Below are experts of layer 6 (counted from 0) of a mixture-of-experts language model. Rows are named router (the router's row for the expert), up (a neuron's input weights, with its number) and show model dimensions 0-191. Each number is 128 + 32 x the weight over its row's rms, rounded and kept within 0 to 255. Numbers have three digits each.
After each expert's rows: "gets" lists some tokens that make up at least twice as much of what it gets as of all text. This comes from a sample of Wikipedia text that the model never trained on. Tokens count by the router's weight.

# expert 2
router:167174127120096100123111111063168098108204151115170170140125182114160136147129147097128122141182131138081165119086125113147125119185165104092127160127120116098168085140171084151129108133088165101094108091195165173116140164111104107107126160118193199139171154174121138128084087119177202144145129093107072089081119171133114141143166100099129106113076121170100064135136170102130130143185173111075101130135098152096118079115120101086119134165166156102135115096079179170160154129097129124111144087139064072146092111144128088069141109111177141139117149151097159087213094118166113170
up2:183146130136147076078073107113145149104167092124126173116128118179116174120126158132130087162102132115077152194121131141127127129195130167128154127152083116137140187119124160145137102088141124117180134072171145110134097105127134153165101070098173154102088135172129165167096126156129121119102122129147116216112122124096133164177107162074093064108152134114094134083116116113138152193213125079063130107147120122114211167108125104041148088126154142126064122156148110106127116147050150125155188082124131149139166120198118141138071139125093086144125145095115181157135180109104091088
up3:140118064111127103140141126136120099097212133115165159128114124136072085159114115103188129131152119060095115116085112136135102133155127093138081100148130068103120129104166155096110161128080136100097103141165148131142140194113099097096153129146120174180100161091129153113104123124131129187126154101081128093149139130197097128167127136130131161094142185152105139126133173168110143110204184153122144110144129122101131144132201146148169172068163116111132072128029147110109088177094096072168166081142181127101091144157169160192177076102135126100105144226085094119138176117124117097
up4:180142177185134161140123161112152121115140123168125157134095147053056076114127108116120102161186080088153162117071086194118115136156155126101164126139095129119147113155138095108140133152086174116187148114178151093121179152156069170087154167152141146158155123108138127106120063150137153125163104056108172080082141183135099112110114141119136138100105113194130138191136140108135112145179169184056145108146105080117104082047102114084148114132159130108126139113116124093121120153093103121115100154088157169094163079132117100114125170138121085142143186137145115073176106154127061206
gets: "\n", "\n\n", "-", "en", "i", "u"

# expert 21
router:139115078131142109122123148133153120119141143108101128118141142129112096160195152120103124148187129112121163142129095194066140101135150107140080167154098077131159105116106133116159094144158138135087102095176123159132116153068127135118125125161170118154217222124115140115127069088166150121131145083139122126112069185189074110163190136066124104051103141209087116190107109127092114162147115126145169117174092168078109055119132085124079103127157175142141075110089102143149079128092123128063099108120125107159153142186106100118188133131128110178132138155117128124159079197121094141
up1:105144169121148071086145180139118127116103143110183098121080100100171128090117223174167126133187158093111117087117129107086170114063157151063115164158164132179145134117136114120122179113187151050099112085128158129085143104117157135162100137175096120117189158188113098123114146104145109108083145137083084149146091157200113082133173149120145102113108093146124168087158116118132155163152123161131172144118128098083157090109140059103070117194090169121077112183174134100124080129065171109094145126129181116123139137146140142136161143117101116111120145138065164128171065134128166149
up2:093098051110150119145059118101124123117130178136117060118165104110099142150117129137153075120052094092128098138108123067102108144180122117099136131178100092086165109170098168148066140152123180124154066196187108218141098095104196133113162104120160129157148129095162147099133104166117139102185142137081068176109117124160127130159086121114147141101057169118129056094105187123160165164188114130136134146130148117123082133166099086147134137186132146075111138123148095105171125117111153148143113118143098113167120086141148090155160116127157173164136168201124125179127165161157112146
up3:103136115134115083111130116110049105182116136125109170142145144118199181140190146162090127142131102127114115106134096133140095186142101144169148187101106147169082119157090120136160128067169114093174122110169192111083134155152092129108118078094113134152187110097110132102126115118191124185140128149043133138102068137141085108128056117174168105120146098145114086113117093117105151209147126102095139093143127140064116141166152104116164086120169172072202164159081116192116121129114137116092100122106159162106128099120082103182122173145082159135080103125156134153176133168178077105
gets: "m", "g", "t", "h", "d", "ak"

# expert 0
router:137139110109134112125076166085135132150136158118116134119079139114115108168148103138174174110157141089069186068084119139121122170101152120124109151148088104124144118113118127172145065173143126085148133077143114167158162123080117157117156109166166192154183175158102114145112136090130164169110192085167084142114160203086080112186107073110147092082142138132082055155106125138109139139174128140106144134172113107093105107073100095094132123194175152080144190126131094140129092063142147167095120089057119108142126144145135087092150124115129114072136151187170146136194104110199094164
up0:092122150163169190155068134143090086138130155115149066140082097180137123139133140129189098129124088193085133149123148134157166085141131144107063140103118124101130076112125116144167093129130106130132116137189136134131135140090111080115066118146116174185205141118164128097134119116165106178095189083123060125152104131167119094167129133183150107103130099128106139028048128156111156134134093096085114168153077069139062154081129150117123131152149162178136101157091105187076088142126210122111164108144151142142119180122093132094136126140125148107174082138106146153138094122100186110
up1:157185109123155111138137169144106134099140099166123116092125107144105104209146109179123140132134144065131168149111121139139143119167094117149112159096102136128105108179087145173157143094097141117128117171124186122150055149104077131113138084122117164121139127158200105166167114115111135189066079141113142038184109112147135065139089131099086065099102108131101089064061138140188177094133135117092158091169161107112137173153177108155164126092179127118155114167156143116131058161172102116134107125166122086121169161051109100188122208143121113150122065165137105146122144102121120113
up2:131175120117126135058163163103149103140136140122159052183083110119105114178138126131111101133118186155082130133104113147157124069190150117119155198131092172074164106112106163162129140084123106140129147127140102105121109128063098138133153150119084088150184106129145140143195033104156163160141120131116131117140187117155117102070159106125080126113158161177124153096154098107091085100110102142123139189116175117117108158062181132149088063074168129192139137139112142197129168047114175117099146105109152145161191100109162117137160109121135144149123144123133065110104150116135043115
gets: "l", " for", " b", "r", " r", " t"

# expert 19
router:111138075131120115086066165089138056149139151178141198158117114135145120193155130147110173135179139119160137170084079131125096122114160144093109138136104094084043123109102132119162082157125136094112088126165193112098141150076110140121128123125170122153182143200116159178115079101161134117131146106148112059120141120125049147227132104131139109129096101170062097165123138118114104185182150109092122156167120136135141089140180110134153115114110168116145137152135126151074049124093115163130132066082178099152137111138106128130149102094119117121118112144165133106191152127201117199
up3:133154062146109118187101115128103158104192175151133131150166137138155122100148191115116119160146177166123102116142119105066107115117116170165154128153135138129133135096116084166187071113106109131127085114135138141117074120125134134081157102117102137138150192116140159118119138124151210124126130166073129104090151167130139119216114062135130125089119110169085111135144107190076120154102161164125095138173162138044187109141123108100131143137148158095135175106146160137149164036081077127087132119106146182128131091091106135134123092150158138069149113057144087147101153147114024062
up4:115173190111102124140107157128139118175134129166118127125138143122141206110139155116120130122109142157117097052090071169090103103125155163146133131113164124234143096138131124186150102118104073108079161122180162153110155048139118107188115110132137129119169157110148171108075137092185179098136130135140126129134135132125091171121195097160096131125108076084148073090145087134174078135137161175066111108139121126065140142109158118198120143162125080115149136174025174118101108106054085124138116105119143097159175108102100113138126124121130122119131088074069171120171143150090141114
up5:052078095082102083115114086136059078132144107111108114154163141141130125195155144151099137167109192093110098113157142132143128091150101169133165134145128146152129104127134161125185158132152165124147124136066082163137042061146131162118135098081094165096178128154149085154129103130098113106140227131158104115067087091133126127168120122108198108066141136138095125159140059176125110119193142178114113164120105145094111161184080072112100141163127132147103141141161109122156129136100169100152112132145150120138137108139166138109055149123064170169172126108139126157125182185189152115
gets: " | ", " ", "| ", " in ", ": ", "; "

# expert 10
router:105110087130102059121097166090118123136132176163146142148136186080101120187101115105128155137163112086136152133069086123114126119117139140113111227121107114115089105157134145158148109130130107093141095137168122142142102127121122130126129174124190116160154136160055134069096082078203143146124111075193112096089130161116094143152123071093136099099109117193092123202104115151077113140176173099156092163126135121116109102151109116114123084119138199100175154143141147103134114087095126158150140105035176146181132108175156091116145118122145146144095167154132179125209098166203090150
up1:102098030100179138087061118118076135175146151109158131098159106091163110148083093166166192144106173131155108128126136141086093176096139127117134101142155121075107097082136142170169089093123112117087116167114143137118104121107118138061166166125103121103148161135135131132092105149159134144118175122109157141150154070136165103147085114178154118103010175162128087060117147179172083135175150130158106116122123095088137155123113172129117093135182179141127202174107190131146143162122095086140137090125147136116149146137067118175106081126072115115143086106117119182163113180169109119
up2:063109128079130141119084154069098102163121155136156117162105138143130111118124100125125129178146159137108167133187137146116076158183147118058115167124137112093188157140071132204153132092070159151142106121165140097147115170086124131114129122180089120131130133179118146125132091112138095127132160092154105127100173144131119118246064094134175064109130080087130127095104071140144104113176144138124093124109094137116164122150090113140133121203143172129170127129093121150088126140048086180108150187108148176148153054135118137139120171147103151090147156139138089085196130123134042134
up3:143172132104122128168104185097077133128134175191097145118107140131106135070150129104153028124153171131130105155128131099120171141127139137091073159117185100055057127148162125163143090098089148155153094080189124100105086107145112119126185080131120141173146120115149089093156098165147097128090084094129146222131104179120114110126115141130116102142166127082056152128121146118105112113196174162141127094091152166123168116078176093057125178187144101142157154161175119179097137087090152114115127154124161166072094127146144062183158128082146174140112143120149141123137135140120122163
gets: " S", " H", " B", " P", " h", " D"

# expert 15
router:158124100119101070121076160059160129110192143156133117139073131111127147123121125133184113172138156095126135174106065113121108142120134131122117148195064108099125089207135153107163116184122140072140077125169153155121138119089175141172178128103158176169140188133178150127096108085112137164101125085091072117085101174149141118111186114155133078066101107168090104155150119126098152091150163101115159149157134101137078073181124107106098111137122203147126123088162183159086129115073099139078142086120134060184118125167123084113145185125155152104114151164148160095122098167169127153
up1:108113161093077108148148134135142143158186169126161117117156175091141141118145125109092166189112186053084100090076091123141117096114165177112100192130104140129199044180103132188120132076134165106101087169116147159157086085162185125117142108157135115132098124132121150087102124117135088132172129107098097145143060157126086124125145150125064100136109143158114139153174126122123220126128215142118129151110135103127154103104174122148080123088137184136183121082136101122143114133149084124071131071117134126097125159150107097144104103120138154123169198128112091065153098079204134109
up2:120109147108117137147082162085095088165081120161104112117082140085108101119131127107128153182147135122120064156099099143085173148154186100074157150113162122179094099135131125188189152178144202148114119118130079106148125084128114125169100143144140141123091135201125180111106136111133092126068118136162113111164142069154093178163133146123082123150108126170133085137153116104178113161104161132124145156152140013082117058099138130158162118132138136128142132067112128046155129150088139185185080114149125099167078072146129083121122169195143107085155131109110116175125170190128126153
up3:101121122057127139170133169138114102183149126143129124138190129116122081127137159092131153144134121123103155125096154145219109170113139136136097176149170116184134098060144132119138103099097075116120113195182138133153123146115147082113055152159178146144125164119096139150140146136114149158076100097116148126070070194136107126130176136104118143092148202136102143156132122165121051118130088174094159131119182154109097180119080127102071186167158091145149087097124146101132149165084153065114129108126139167095116095119101071174108071097121125161177172074182179142138110083087104088
gets: "in", "on", "ot", "an", "ar", "ac"

# expert 13
router:124147122123094107114129137102144135149130139200126128132144161116133123191110130163145127103132144130145131107101115164114130095147128141085064182216077091083103124145130117094164116076125140110094078082200147178121141065140139101143179109108118142150178158155124164174091102110128149139093192062149065165107110199139089143140143114102113094120096154162070116140095126161111072118153123084143140160155150075080127108081139122115132090134191155113122104118144178128165103098065214156074166101128130077107105145113166103071149109084161163132117125189113127123180133202112080098
up2:131142143154151136120107156107090123120138094208126108162117105133132121118087134160099085141158101123165139154047119078177075098172082116102144119163176142141118148128087101173112089107088194183158183108178134169121152139083092160124143106156165164156140161190165096170093084092126171130094127166124173117117160105072166150146086088098152092118095063186105103090095170153044199127140122155092186200125092046049148152106131135159139111134117119124131154112130194119110126139128165122102145130077172094138118129139112154144094107144141103102099142114128116089118155132137122083
up3:115190142201123134108089120103108111094168145161132111118135117099115121156176149174178122099186187111118120139117122083117108097084187054152119143094159175151105111071156157107162078137073185099152155121116102162094152101171111131148163068120113163168113121163113124157110155121129114108064113141191112172108090156176100111115078132125074107137099119143125142095170125146151133119131191139096102129172126114080052122099186159183114109170149150120130133127081126101110131109120140095158135082126110122161150170141130187106071126125091010144133137136052107193175140118107124137
up4:062111107138150158126136162135118102146110104137179055126091128087125211185115174074103103181120115096162081121113104111113149134147127124120147124182185123160128089149146115170120140097152162171185110109127141126189101092123111107133122092166169156089184114163098131084122096062129101138119167062177142146149108170125108136108097093158183138107119147134114162155136059133159184118107146079123102099186112115121179075184047144167139092183100111170100121075114106102184134118112099101122091128165146175149079152139112112114179174155150161110123190117123138084187108137107116105
gets: "th", "as", "ry", "ch", "il", "y"

# expert 31
router:130122122143130103144154125138184079134171160204111155107070113107121100175160134121139144171125160136106139127098080109119126126121197097093115141148069079121103107160119185122148129106139150102141075162171182095074075133085096166146130152084157168152151165150064160101118036109147163138142113115147125139080111138156117135149130105152143109086087099167077085168115076156088113172157099093132112180170083104158136099138177138167136128182201175105142103141135144138112085069102159106066133102068179145185134143200117094113124103110130126089131175106114170092148080157121092116
up1:119122109120128076094174065110170109133183101124096166101170128080110090089188163162135155135101123084072184106091096103072177167179102128062166137146085135150140081113127148137141099142088110111217132085108091119111134135134126133099159132077170116193121115154180190135118107137126131199127143097161095122132101109114129129153185146158140093096112112114157133056095134140096198070118124129178120182161159092132123104079161071189117128134144166176140114149100155119101160170127110135149194120101156148199098135088091142116161138134105150081151125171139120094146103080158137116
up2:097160173111167135142115135097085143176155161119065194040179130113176084155173158133061113151142110158151131108148113223165130141165137150206147154134171111173160133048143105082136086099133069130113111096144096152143175100166187096090106101069116147129140120145124088137106066100151148177105122152108125122098086169117131144165114115152138111111146098117114073131112127132104142173166104126082124121177082071094137112180166136127155140127171147173136119063103115156126140172126101127141125057109125116105175167106113161131138129095086108147136073099124175096137128079136176084
up3:090127124131141134092108167092125146112131135172119182120108140113089112146066125140127048113130151091148154109156179093127117117132157121148124161160162060113079158179084171186077118126136105087105141080106151099069130126141113122180098146181139192115165082207122108171164154148139149165119107121120140162110133113122170124118052122103185124130151141131045182170079124134091156181162174138110117201106110082152125132085095137119066105144191105101156069144126120076137111167116177172120162112138134077075101165077133140070136131112157135124121118136129074118122146163196135145
gets: "s", "at", "es", ")", "ers", " |"

# expert 6
router:133147077089085161105091144107134089137146140149134166187109163126122110191091106162152134131163138107096187148120102155104138107118136153134129152166114115098148074117116158131190069103090086089086098150165104124124082151137150131087171158115183145153179197153133124152104077142149148147097086130106079049088127146150118121133145122095175109060081155203115115133117101128155122145211177107130121117178098157110116153126129117080139124105164136123090087134135183179124099081076146142057176062121125122154152118124084071099146097093121102118124106090119171160218129148176089134
up1:094120208081110135126165151117139160173142149168114136132167116147093092088206152084136132125134098145110155101118152129104125048078105120109140109158107162101110079138144107131150129121172162135107153138122193074059130109070075110141119111122132148111124125109152134162062161085188149099116143110097138140105084106150166136141105109173138144123071081081095136116136061108096102176154112184103131170142149138205093150093186118107093073199120129100120130166119108091151132154069135076084137198164102118157148144112144105128152157170095108160113178163144139110113194089068149175
up2:119148127094161077164102124122095161121187103106099135122146115065195072149166065129122119132130159155155087163144122153108126169170137067150102180158096154093117138140133179061132075161115144119135170108148131110078088111131166067113151177101117164090139166148098100096120122156139145143075062098184103117170129167157132152143095104161166100106116078180076067112124153127135176085118164196127135148167102109135133132187146119150104139110110163067143140129112142091152153160131185109100096107120168198174112100163084096092064132196125088138128134094096114134115182160173111102
up3:110156091096070195103106112088176076120148115156131151151113113122107131180172160160135148178163092131103091119097024094103113106165172140212085143080099144110108134139087107108094109147142145129100130151171128126086157149135129104138094086126117118146143096183124137120118148135230108085141162066136151120117074108165127109162086133124172169146091086123158116088118156120142129054179125177126121164121160178084174151110133122128111128116129143146144129183187116181091075133164208126159149101159133123154118169135122089185182129127093145152063084084115173145142122099117105120
gets: " c", "c", " d", "ic", " g", "ac"

# expert 28
router:100121076104104106109054163081133048134168177117130156136083083119096135149071123103162143120159160141089155178134118148165141109168156127135149133131101087146107074123124112122164128152177153110103075073171112106129089118113137078112150117088167175141196162178149159193091121125164141123142085073133086112118151151136091132155137102141133141122135126128067144149058140131099107123163123108080166206121139130134137100165090124112153091106153204101177149095088114129094103092026147157098112134099126139158082158096128099056172147135170132104089174186176153141147149162143099151
up0:071147124075185126111142201103172149161138127152178137114120130112113123159117150086108117153213210142114087132118128174125127104122117085113090156158148096145164147155153154133136086148131148136095149151153113156074156087096163147177149119125168135107126093133076207070119120115169091092140123111139082113103126116163130118138124111189133138142153192159085135127095125121105065084107143131139087191098123048126080063123167130141163053129150183083171135116104153138127098140093096147111088094109108124132087128116117127083133181165143109204109173066171113156116143179147136061
up1:175126076085114130139080155142139097128211116109138162165126066139143082156122105076145144133066113141127135156129107144091213091168130120167155144114140138114110159210106123139159108051123191105117109184114072225099074062137098127111129113108091178157161126132165173115107125134119166125126174132169151098213122188124100160145088155116149132106069167170157145089125141095096175113131064106103134146142130114132144113108179098136141127109141118141141181145118107090112107117184103106181126112072106087163155134158129103142116126114109104080086092194093100113176115117119110134
up2:169148105091144209169065130116105197117175133090105127114184169095175097076098164091117159168109081087142143137107152142151119186176161089116081150146102055129109131129083146072124107109146159165107113156139131137091126115111104141107111082109139174121156170173104123083088106081138085092122148108125103106127103154149098147177195075146165147131183143137105082137116100135067131072164126140086101124116132117123087085177128173107167127123147189105182122066099156135085120162126156103137129138101131100166130111112181124069144122154138140181096128128092184191137145147142103212
gets: "al", "|", "us", "id", "on", " was"

# expert 22
router:139180147162146144136126153089157098141153168153116092144143146119128106170117118111114129162159165077118142114086115143112116052141158070091077079147101114124151063132126095112199063111080132116113108088181090131127116145099150086183142123137169143172152125150160127126081100115182181178120134106171156078133053177192082132135107097126141079074117160138084097151102179141155121127152199133083169138174153118120148102119110087169092110104128211091090155080112178113150108077070136158082165163090163115118110146141152107115172118127151132129118176163138131155207100157141121113
up1:129090130179156109087097119072112129155179155188145149088114107129092212135127157113155116133156116087098123104129123096126137106110171127051085154113150071131114145112113075112215108140124150109103101155115132188127191129173131128108119202088163141159124121097166118162098102108082162113158147114156088117132149100098134114102183121078164178122121144129155063060102152126140156147114166147120122167165090103051130126141165155133179142160124128139121117113077186105141094110089129127160186110051079131131112119113105097102117167072166110218144090190143174164130147152164135138
up2:060117087179205130148149115122234094064148102131112132113141133130111128139100106089188130119095113112064170173127127123122125127103096123094118168144134099112146095142158174193108133135166103111132092109140103127144109107083140143132152139112182147190138153125137168090145108132148134117145101139170087122046088129100095134131175065157126153151108171147145090129119161159121152097126139159175099157127074108166124123127132141116140155069124146121206189153120122104080072038158133110118161107123159064161163174057126126106137147075105081075127183161102130163134104175115182118
up3:106087068149161137145106122135120133125118179145100099163166090118161143100089078153142134125140092064129123190109111070125132124143120132079132146116125063095121073172147170111162158126129175105152092079154171197162133120116053168083100120145156106126135112183125134094147107160117123115173110114160087180110195124107099075127092113162158116159140158151140105174121082111118065143165124109154153107161146122139097059160128128095114089104149170106117151144174112158182096015135108154159117141136119136140119084094143159156144202072168167152146110174126131129087133134189048137
gets: " the", " of the", "'s", " The", " in the", ", the"

# expert 7
router:118163102167119062101084138116128113170103150156144161088105157104080140158080150128149122115163151104145146121096089126140155134150173141116114157167140100128072124122146092145145039128119137107149097120177127148141147126117161107152135138107176144133118149166105180092069099095184172145088114086167061095090082184110069131144116137101150103103102139187050091171124144165100124187143151092137152174157130166110143121111134108099091134137192178099105164080127164153162088131069135127095146107068153144128092157181168086096163135120136062161142156159147163118214086139191078121
up1:123126137129199118146114186115099158055152155130124075158072152110123089151173102091134115143181101141139123119113104116143082097121161099115086152129130145110180125168116126189147053118153111136143128144158163106115083137117134104121113052061147138135124158147076077124122125169156103118138168117124121093177125116152113205212098083145131146108194200119116119083114166058054113086151105061131141097151152109162107158191130091132169168151097114063139139125137161154091122075133171122178137131110151110117155156183129109086132118050149133137086082123086113098136151129144150103
up2:109131105116169171173140117090105084079124122067110098125153144158110123120155163154119152118084099136131140153116129091143099071100116114124096135114189138077124119067119177136167108080157087123125129126138156150113108119083184156173117109096117156120129176153124200131087141103151123148105114083214104112140096158134105145147068056125147130144101123130164126170122136161070027112120097115212187086164124118200137155106110126076165172148164111134130194093122134163168140101142083181136169098077146133101135166147165128143139043112120167087154165132076119107175130142127172159
up3:115110170070141110123135086127076111143152105065038093076150114129115133148145129100109153134106217104141109148125162144074109148171066084154160142143176137187088125109089141119141056130103107120125160188122103095102141122122111149119109137146121117129131134146158060208164086141237115172134156163142111117114157091113112146121155147161115115099093108091153079127115202084121122142103089147175120126126071092117142144108133110112144167158121119141135130113197166117086207118074095127116141137125142128176176055164175120145075160176077129117118137116128147161142141165174097126
gets: " S", " B", " C", " T", " P", " M"

# expert 29
router:160121083125138091139102154097121073144163133159117145164136132087124110165147111118153139134101143128145156144104120113119130089153152148037146187210106124097135129166127145141145062101083175148148108152191112187153087152078109116120168085153143142136131183125133164148095074053133157157106163090129073108098106177149080180172134124161108073108093127173116145133086123131135110126189195044111116142179081166129113120086087124155103141140111158091129146131114135098157114103072120183071156102113154116177073130148135090078141097110107110120133203193142114120174095161142084152
up0:181107106084112062117110138106160103157170103157120114156155073141143144136184146204169171126116134132150181128139122136173158129086110163146105135125132120098153077065141117146173083122154160118164171159170137170085096201132119171125136060097144161103129143111121094185138154106117224125117095091145085130112113094122149101155082116084135073042074147112113118206102174119160179145161178144092121069176110124099101130075138080132090162182126101088136144124104114150074122142116133111067154114147154052156121154151118134130148160073122140117136145114106152149128159113146121084
up1:142120158149136123090096153120121069138158123210141146177156131138149159158119152125163151160082150111118177146068082158141118100118081130112095113093096172139153066154127158154157134102145174146175119128144155101121076152121169155114099095152165159115151143122142178120114118079120124043107158087100153087120125077153180128156167101083130127091116112138149102091037114091107188093149164104068102179205096112090116129109133157109148082196119097103152118075132157088134129155127100128094057092103108128146145196139148157118197147151151084145192143106108058141162132115153159113
up2:093141144178148104119125140128109142132091104185184080102084133103153125195182098143137158098129087109121125094107146124118118128134207092098099184104184110106121121225103195141170083143136095100118094139159127105078166129099159081144124121104143100108184096141138041120091089153113122177126163137082104100141102146066138142156094079146190097070106176128104125143123118110136153153169095078182161094161119134145130150077090104086114168137150157165125095136124141076120142181126142125111152162136165155189160074170159148136108068168133077117118136172152138175143170135084131089
gets: "is", "i", "a", "om", "e", "ia"

# expert 11
router:116186097122062094098101156081175108141171116125111132088113141074052127140120123113163132118144173098146125145114068128130103148102154112078130147204111141119108129154114140119163112133098142128101093097168154154124098122108093146155163121119126220099178116193089207098099105093143197142115085085137081133126178189144114122154144090117156102074131133121106084187115123154110121145154166086125157102185166135088157026150162073119093127168147132128098141086128156164147087148085090149104125117110189156136124132165112056076152126133134137163085146145184144113165146137166126168
up1:110102129100121153112098151159085114110187170120145141168130154128120127156157213174126134136147102077133135122101143122141165111121162137134173112132125117131102086183142136151100119070106136143077137171138131155111105143100124055162121130080172162104125118134180175127078111134145148219117167125115121137139102099126136073075083162094231102107101209126106090107111108095074174163147115185094196107120093134153122105106125147149045141169092158131120167131133095152181061212133136097062122102132157121087167168141089147131106142079114094123151124174148113111140140143088081124
up2:152173195114120128128070158082111092108152133173143128126072117064110115154131116131116109079100107112106148169142113143136128107126136131121160181211091142105145124132146102123104092116107176126133105158188100186173072167119102080157141113126154187077129145164182099132127080141106149137141123147094112049127136151159118094102150178125183097130163121137122143106142093133108138175147138147099167142120053122117129152114198183070111161123076114079077136100143097174158125146138151064070187123139190131096170109070114150072122107064125171117115155123153162171148194149167113095
up3:115129158216144159137126151074186091135155132135102143127125107118104100111131151098123109070162182140118105127154136132167093098176148080139125143119132121106134137190112094134160153117091106152125100184182106131153100166185109125118069130098156142149123130139103156197096108113089126137112139125139096090108134084193102100138142088086153085097102063173124039150000162140113148159173133117080145113121160113085157117149094187150123087158116217145162112121108148119159081139084148107113134169121149152101127217081105114100104153134113069132144144124167155134102168104128121083
gets: " at", "ay", " is", "ar", " J", " with"

# expert 16
router:125158114141123094128080180108112113117150214178084168140068161079157107148114147092108111126169158119108172161097102126130123132110169112134129167141151121128094120136111088063225050122137175139129143085168118162146084169132097094103161181085210152174188130138103151130064064121132143146087156072139120133091168139167129174130138098139107095097117161163069109133092112118113071102179156122111110129145150126110116084136153124057135114165167172090172167105141128134169107137039090154102113119149151115172126127132125110060121130107106109113144099175174174128132099143125139102
up1:108111083145174162129151143116121139158153165095151081113162033159155110145165079116093187177077110122142122107115083112128188134119157074084163128142105153109123106093129163086120158124120138142214146124168138134085075135105169099065154174123203103130167143096150116128119098134160117120123097072046110135117142165135134152144146134139125100036116132156146105077086158106200195115165110122148116102195084121045134133098123112160130109133096146158125168110089114074168169142109106134114179089175169130153128071138132099160162090142132145083114122144153139146124083115100133163
up2:146164055082155123123083164097143098100120171118138146183039119131082099083152128109122099118101171109093142159130116100070154142148129152099142184117121161178122103157143167127123075129073118122135150143136081025144145116106175151122171111168155125123132154121072138133098105134119173119130137084103128116098151151165170172125151132112114113068148161165113051127149124063135130152194149129081137137105157137127127105133159146099157065147120143082145147110104142076115171153080155124127153126043130217110176084161125119143159150186114139153151086168085160113141154129149112214
up3:093134130095115126136099149077104121114098137200060132100124068083120189162164143107088104155189140136099122101144109138110131113109114167132132136191159101148123135141160104142141122098154125101095081092136143143098154099216096160208211132109117159171138135136128121136084093092118108055106171102111128136148068154165096100120152143157115126163146134097090111084168112093089137215120137166096163096132184160076119072126137124143097086135244157150175131182137118111127098150125148092080135094154087089091108177112104130085112150119149124181151150154140147167140164146120118100
gets: "A", "E", "ab", "R", "L", "O"

# expert 20
router:090151125121129112127078155067159074136152142143130139118123093080129082206152155145123119133143134133137126117091092159124100125123156111083109170116078095121110138137124109175087139140137150111110108127138104125162102146106142105116150108085151193180188195166110132133110102103163143162076156106126056106060087170157112157158177106113169105115156096169077133166116113117131071200179150133055158188178152131127073081162145096124119139136207120111120150134174129154115103092113129182065177121151133121153124122130148068154193146109169130140117150133122109107229073125163074120
up3:135083076095132137114066103131071105161118132171142148134127050150137068119135180147098117168195098150139173135092092222146159134156174113113161167145163120179115124146163092142126112129169143142122177104122107077108115119137100177136129069137143164117167149143115143154127135100199071105127124149126106097125163154134104087159117101099103125125135125150149077131146062139148084134148080192113133165152165082108090127125067056155090088126112133136143127138138151121127112082076105211115180114110122121132170125111188160163100162140163097069113095136061146120213110156181126127
up4:132214135136141216155151163118153128105170141116052113108110140110136024120133154133141110166126150111063151132080152131122096154136100119124152096152096137114135117090086137179150105089146162126177121134156123068106134124128134170124160173093169125149130172163160134129089134100096135121145106113122115162096105146137126106116133074119139086098151169159107128094115190127092146142070164128139094200172068141143155128084168159158074143139113138083079143041113144165102095139103189085080101130144117099124145193141164071117145155132092111158061163109201129067173155136117097111
up5:123108143131108133136111209166220121077148140098078126173127102095119126130129123108117149115174127101033109139077136203201157150178162151121134129112123085110163184121119107118102096082081136074124106120166141162129124174120129024136167112143144151123161170095121167152168097093110183066094150111146148163130083134153097136179116179142091161099125211148057115095105149114128128169175071142143170071169149115165111102127171116163128139109138102117103144095136095126077122139133150110148161118145131138100144163124059105124145158131119107082175101095115097075127137128163130110
gets: "\n", "ly", " n", " also", " are", " N"

# expert 24
router:112201178132072084133137143098155135174153192166119185128090168092139123099095098117147145168118122103093157137097079139085113089123149126060078135172134105054126103108118109132163100159144201082107110145186184142132127120110085103107138116093153124155170155146142179092036084055183146145126102112107154087124158134154107133156122086133150146073119108114083103158061128143126116142176149131125114118179102113108154124069163148163126117159155202123147147106139175163177122084092136176049143128084114108138166123115109078119157117126094134146119179113104121128160152156192108136
up1:091097165162164102164123163135105133157127183154097067132110117147133148109150164169084160127193151068087168089094135120119056128164125047117145143227180131133119126144147161109120121140177125093175042162111137124144142089081149143118171099134116088150146143108162146162070086169118113160128152099132139159137130138139113123130180092156139126117147136107065167132120173138062181167045071159128149129099097097099173150113080098146085111192161107130143112082093112130118132128136069139134101120153136121147070138125117090154106117117126131091184132159202149086115107156145064140
up2:046184119178146151156102100152106085110122118186123163109110136126120144130129123117180121115108100158141114135126083168189143140148156126191113102184109077184109107089156158152157105103115172136154110132139092104124046140114040103142162131120164141090186147126160200120093156112146116136089127147185118118183117112198122109187055123105076104151147146147153058113083106123116158137087114162153131143126159038111129100069159127098142121149160120114147107152131085127129089102131075207143133076076186084143136139108145137097128145167129158104143090163156150131119153134172086107
up3:095141118139168158138150127055101135100127155156143107153133180120096103131098097156154145184120145125165171136145121116150156133157175123130156186154137119123150081151185172118158096181056120183120128196131090107150138144104124119194158118082155114155137147101122180111064132163146050166154140107156107177144126101143092108185102062058105135116126120104121131177032137136144078156085133119116098126107190144128155111096077055152074050127154192151157100169133125106145163135123118174086172111077138138082119130096099138109083145141144104125120106169136108135152103080156091101
gets: "ing", "ed", "ated", "y", "it", " that"